{"d_expert": 32, "balance_loss": 0.00256, "init_std_router": 0.00817, "seq_len": 256}
Below are experts of layer 2 (counted from 0) of a mixture-of-experts language model. Rows are named router (the router's row for the expert) and show model dimensions 0-255. Each number is 128 + 32 x the weight over its row's rms, rounded and kept within 0 to 255. Numbers have three digits each.
After each expert's rows: "comes after" lists some tokens at least twice as common just before its tokens as in all text; "raises" lists some tokens whose logits its average output raises strongly, later layers aside. This comes from a sample of Wikipedia text that the model never trained on. Tokens count by the router's weight.

# expert 12
router:164097122107169148080092173159159090089159153115172173093164095105137176174164110118129093095101103151176154116146157141153151097143142142173155157152161164108168169084090156099166159145169162156076149108132107102183091150162169093090092079124131153184178091162097163117154152137088154146150133101192098164169099144167141150155159168156091177098162169136153097102163168157094160152139094111158105143111170094098096171154126114179167123157103091162087174104159099086109090099148164107147114083161094163084149141094134160143139095098095150139085094131156158111173179178105081179102102172105150106072100146121220101097113105173165142097119168146116143083102089101175090124168105193157120106081186097104120167102098091117093107100158115138095136093162147101158149096105155
comes after: " |", " the", " his", "'s", " was", " Green"
raises: "ation", ";", "imes", "-", "ales"

# expert 112
router:138080143106154166091130158165155093136165114166128155096125105155106179124148060139162157095107166116109155097159148156153156084183120147136127140123189122094093159101060160094165155164146165180097126078163066089173108149154170100098095106149071152154180079145090104138142152162116136143117097124174098091163107113102133123171141168145144148082173138128109091110167163124111104119130101079144107097111161100098140117191189126160165101141072125172096164140154089093124096093153117094152197102153085162162113082148129160151181087102123107168144079179103197074183106126095087174139115131115167109090114144146131079102129107176126147085097149161131115079093104081165123134162143120162122147089099097043102108116126106157079072092154090175086155103152073174135144137182158
comes after: " of", " in", " to", ".", " for", " with"
raises: " same", " latter", " first", " last", " whole", " entire"

# expert 124
router:158073177087162164069100158168164100112162170143147170084153099080124170158160142132147107094108145175107157130131159150167155097167160167171156166147149157083187158075109172104157163161153166148069171100150096096170099168161170090101099106093125185151131105151093148112145153160146162149171116090161086169170096129154125168156167146157097172098161151129133090105172152142082143158143129115169125172118171077119093171183125113171182142147116099161094161119167100092081094101155167068162108079154125154119133133095175168168103125088102162147091094147173165129150166156095093162135102164105147069111110107111173107103100084157142188098143193161093133091092099086148102159182102126155146091113156110108114166108084090113093116099169089100084126097152134136176106099112168
comes after: "-", ".", " (", ":", " \"", ";"
raises: "ota", "ap", "ast", "id", "ans", "an"

# expert 118
router:167117192083167170100096158161097110089132142163116090110147116151164138138125158161112090138152156190088144072127148137146151097103155147120163173165175167075157162076073100149127132113149140170070169087078115133150138131136116093093172104080099151182155123136096176118145101160125145156162088111100079163127111127177135169122151124167098136108136194158129117156163179138144161126088084108138087201097131166075111161102193144134131185123087087095070163088141143136085155121179150083155138117123102165075148086110103156171080114107103154118092168177143082152153177143082110148141102098163113108106118101070200073103097112171137155110084188110131111152090104112145079104201132143146113145150167110078081168090132139128121176092074084074136128114120095093137102100100132
comes after: " |", "–", ".", " (", "|", ":"
raises: "–", "th", " |", "-", "%", ","

# expert 72
router:173135186069159161095106137148105115147135164152117128104159118156160142112133182148128074106098080178074191120132134147140144088168141111119178171156140164095143168083090130173105131154141142131137193131099103151135140117105115106129140104126102166178130154139090178111135130166216153154148094111160099160123098123163148165163132154162106155086132161156120113147173163136125167150115093063168102170089118165056093137118144052128083141144095109110086136104134145100110099116160137127174129104084070157063100068108112105110024155100106160153076197199133082177157168165088112127135081114169140127081118121077194089087091118157178136093090150088074159113113105090147101099155133156151121144147133098098083169107159106115111170116129095121161137120108114111148089082063120
comes after: "–", " |", ".", ",", " (", ":"
raises: "–", " |", " to", ":", ";", "."

# expert 91
router:175103181088134175104080162149127095090127102148156149115137093099068143148157069150144098118072132211105144112162130147158165103195120105165166143117173142102157120104098131133156145171116160164122155100126125103162081108144171128093084095133106144123089102149089138122181142136073166157163124107155120173162113142178125181123152208161089138127159182088144106123120149176097175144119103078143109075141159098124115158168129114158144106139089109118098155073148114132084105106166161081183165092155090141114162050112173151178169141104080171199104087176146207141148154125142126169117088154092133108112067113153137100110102089186160176106136066141143115106077081125149076183156099137177162159156151118087144162105080093127104107112145146146073137096138082134153142086141134
comes after: "-", " (", " \"", "–", "/", "{"
raises: "ue", "oo", "ah", "unk", "oon"

# expert 107
router:170126199139140135106112159157159120071145211183113148105166107132149136111161136094148171118105157114098111110136126186137152092172151071158131157170114191091153159122103163107115184109170154101094141128165097086168102118142139102096085122048114179126132120155107066134119158186138165137153066097141104185151168115169123127159108129161112148086149164101108120077163126189119131167145108116153036130092159086149067168150184138149154058147120125139139147066107102147159090103096154122203100109135142140126124109119165102179137161078117138153088090097135165179163153132080085126091100143129129110066126157155143104093156131105180126166134228163154122114092118129146133197130129123140168079108176099094134151086083126109090091067129103134094172116146138158122149107099135
comes after: " the", ",", " of", " in", " United", " New"
raises: "-", ",", " and", "'s", " (", "ized"

# expert 15
router:139101155094158162094084134145167109131157160144142171097172089092165169166167118165146107105112131147124136086132166148164163085163162171163169137159157176083177165106115171104140152149160164149098146140109125090166129145152173077081093080112086163166173089159097147116177149176118169161141124099164132144156103122180133143132165169137086161103166155099162100103142160143105164119145078080161110132127162102120099150158149164153148138183127098154097171091154124104100102087168155104158126102176119168081117105099137165170147111078091157142077097123160163211170174171109090151107104134083160103071086117097151104092109073173141160096103170165134118097073092123146100138124065107171102102097154085092122195090088103092080147085169090095101149097169132173185163076110153
comes after: " |", "–", ";", " York", "C", " +"
raises: "an", "ian", ",", "ne"

# expert 113
router:113075175083169172089152140129178098110157110195157172090156089142152168142168123101114138085110138119081172108132170155170152084166120168161149160123173114079145164114085159093140167143137157163120116078176095092164145150150147091130087106106065171154173078146103126155148129161139144151109109116164057099175094140134091158156123175158136131094161147088163089136172164111111134125105101082129100103100165079069142124151182123153158146154079102147089139136164102129138081122177134073129162100144078154098109087132146148179168113090100144171139085144146147111181127103106078179133119181127178118102093137130160053114157087175108130098080159150105130087102101099193116118162139161157177115089173092071108135103092089111077089087133091142054177102146129178162137123119158
comes after: " of", " in", " as", " with", " is", " for"
raises: " same", " whole", " latter", " result", " term", " second"

# expert 27
router:155087162099196164094096131173151112111169197211173142122151097122127134157166098068157113112099142171197124096124174162138118087137169094163158164159160153084171136120136169076156103168161150181119162093154138095138073163161164114080098103187105121174178101154090055105174158122207131130147090090143122153118110091126130113154152150145089164143160158152153108090169124118089143157110092136148137197114158102097086161142139098132178132163046112153149156108132093087155127096140144138184123105169092157086181144102166160117137114087102140169094124148151159142174103181099135144071105129089105129088095157138194108087119105148137162106077122171149115103100112149115113157177107122151082095087178102153109181101098133125092118092143104095145104114162096186171141109121159
comes after: "\n", " |", ".", ")", "==", " ="
raises: "|", "Ch", "C", "=", "T", "P"

# expert 80
router:144123158100124127128085130137122112110175126131161150084154134125161150182152068207106101128107078161132164072107135157155163116156177142152162163168126168143174157059082156084150164157132171151111183109153099096131066171129151083115100093112133170162180091155085134095146114163191153104125101133162128147167112136136102145103134148124089156083123156113151096118180142131102144185195162120149116136155164151101123164175166116142163075147105082162157132112171088101097138100162153135149080107136110149100112138105134138133176138099087150163091103140137107207145179167114086141140099181149172114113129097123186137098094114183189151105080202155084157106092097111160105188101067074181084142087139096151163160117143099136173034112183103107123135108163121145158107091149158
comes after: "\n", "-", " Born", "\n ", "Personal", " Coordinates"
raises: " Preceded", " Occupation", " Years", " Genre", " Total"

# expert 110
router:166085157099162168087125157153149094117171136172150164092161078118133166162177102164115144085087151167078171101163162155164140087184133110150126141168148129104151164089098173095131134150156156183134151112137084087164126126162175095104093094177073177174167086158105123150160165173116157136122107100176098127171105133121160118174153155152108167092153128115122101080170163124109123122100090055154098121137159098087091136125171119150156093148071112185104167118156100109103107090159167093171144122162107167110165062128147174181164106094110148167105063176143165102175124128082074177075117144100162103101089132122135071089118100181158139090108140154107149091100104082161115159167132103163144112098147095042113129101132096114070117091162093142094179115156136153154175123142173
comes after: " of", " in", ".", " for", " to", " as"
raises: " whole", " same", " latter", " entire", " largest", " result"

# expert 105
router:173082142094172142094131138157163088141158183193162153105162098103120152151159088104173124111095151153178116102175168150148104082176149052170172152157139130087166129106123165083169151169124155210119155134150125087149077129162173108084108089199140120186164104158095121095166165155115141130160069077169054172139096153125173131136154173134095176108174151107178095100159137141086144141095104128151126151118164078104065154142130164153155088169108121171128164127117093094129111092151145161133136100160067162086142089115145165166131135084088150170083090131161137099119137188088119165066101119073121094110118163090161170096109141160142148096100146150138103098095105110181093103136111163163123090094149101122078182095093108087100114103160093156102103100146123135162145083116159
comes after: " |", "\n", ".", ")", "==", " ="
raises: "|", "Ch", "====", " |", "T", "C"

# expert 78
router:171106188083162166119123138156147141131159182169183164124146104173141143164143113186081128101101120157174090055037145160134166137106189125149132137113169180095127137109111166084159129154132144178078164108124105090166137144154152101106132106087154166159159089158135099076173164118151114115167142111155084172160101097127083129125140104116084142102147175082189118139152148139087096157146107158132128145085169147117168160121132115147175126149153099160102142133152098099114141100149145164124194077159156164100192158132162160176193126160099144190100098114147102158171133103169127174138112151106161115097103136088159165106104117153114176093065180158125107121110142119156115151133095087164067136098148107120132156129080096114143042116136088127120112104173058178187220100155145
comes after: "\n", " |", ")", " =", "==", " =="
raises: " |", "1", "3", "5", "|", "4"

# expert 42
router:138093166108147162090105145170162099097168133163154174101141108136105167153168096152106131100098198123130153077158162155159161099183135164137147146154165127086131156096089163094187126165154153164097156094148085094159127148158155110086104106130069140156170072150076083111171146154121156150135108126160086131154099108139108126164147170152115144094139167103155090125160166124099130127131102100137130124106152086092141164178176130151154103140096090171111181119163086099104092092185135082148186095146093161121117080127131164171191101095108145181128089157150188067171121132083086158141109143113177101095093129153190075102146103180124162096070144140122113090101100080175092160185097125161141131107130101045167183104089092103081079100145100152088157102158086182175131111157160
comes after: " of", " in", " to", ".", " as", " for"
raises: " same", " whole", " latter", " entire", " result", " last"

# expert 76
router:168105218067150150124083156159137091123119205207170113113164112126172160156146149123133109140110173148106106064154173140144122098155165147132182152175138178105145159087073150114132169168153146134082181094132142095140116192131142103085120096093169117173149083149118120100161146175154145170168095099132103162153119119164114169131156150161103163093150172090157118140173164175095159166142089106134048198122157117082121167135105118165144147155105108165105148085145116124118103100184125146190147089133102165093113064122099175165134176105093166179105151188177121208153170161093114170097090117128175102102117125101180106098129127152156134106081166117115120146125097126123096127150129079134151124106213121088123139093112104073081104105119108168121134099163114129135184102123150
comes after: " |", "–", "|", " (", ".", ":"
raises: "–", ".", ",", "-", "/", ")"

# expert 109
router:157112119126124106134089145141104095110165103144129152099152072106129157153150084079169132098098097102137113082183183150179140107139154156154154156129131171121180132089133180130109143132169161152103121088140071132148091215166140100119107118185075151168163119157106078138119147117138143144127107100127066131143098135133152126145157144149068159096160162118163094139163150131088150176143102058174137107112152092108116159200129094149143063161061070207121161078171108089114115116144133067167103121142097118062129109134138162162103065102093151077090101140181129201149170172111091098102128175098139092087105137120177088107149072125163169115116166164162138111139107123154110133186103112127105125096136101094135164073093108110080020098160098148080125094170136139122136088120135
comes after: " the", " a", "-", "==", "|", " The"
raises: " of", ",", " in", ";", " to", " under"

# expert 67
router:148095177110162173101092148160146098113145147166114154095165099080134148161152155117161098106129095153139157130159135139163162097149159154148160156097212164087156160098130164102140139125164149170085143077080125100176082176156169092074118092150079154181167119170099165113167162133086154156175093107157069148147072171151150143153150135138101164114158154158146107110167158128081157147116101127148128119111156123079065162112174168174180169150132104162082156123164082068107105106150152125146123082173090167080176073095156159142109087095123166155094100146140130136184136170078092169094116145105156110100100109134167076090068059142141133075119156157132110127086111114171091091161102133154124096090177087108123174087086099123079118099150077109108155096151139134179088088098167
comes after: ".", "–", " (", " V", "f", " K"
raises: "aps", "ows", "yd", " least", "ards", "s"

# expert 83
router:167091184118162156094092162170161103109176172138170179085160088091155172158166106128140092104108140167135149134124173168174164098179173109165163161160163152097155155087095161086148152150157165180109172098148112089163116167163175086087097098127101144160153085154091136103149164149141166157156124075153122167176096133148149176156159162148079168115154155111142090092166167157090139160122098111187108167103161082115093177156148108164169137166093106164105162083149087074116089104153173108170117088164089175086127113112156163158147114089070165148082093145144164158157173158086101169106086153095166083070123143129159109095097114154154146096135137174111137096084095076167091151137102128163130113084160095093104172117087105095093126091161089129108159089147131151152156111096160
comes after: " the", " of", " in", ":", " The", "'s"
raises: "an", "ry", "'s", "ne"

# expert 125
router:142093168107130123153078161152071116091135164142122139135140108114096117158140045119171087116123072112053127126145160147127172110143186061158136150184159185153130097129097151143160173166224152117089191142191125145110083169143169129112116105136130123133157084130143029119116160115127149148118082118095150138097132105182178163111165149189107164125168179106106111115160139164099142103207100140146141117099164128156129176178119114172152091149163088132107160084169074115118098113183151079165116134100087120113116144087093140150084094130106160138103107164183186213139147162122104117092114174068126104170120135163141123099102074084133170115172199153119156099142117100128101138136105079108119115146114122110133162091101110094057086085157109137146099103117135135151159112123160
comes after: " the", " a", " and", " of", " to", " c"
raises: " of", "ing", ",", " and", "ly", " on"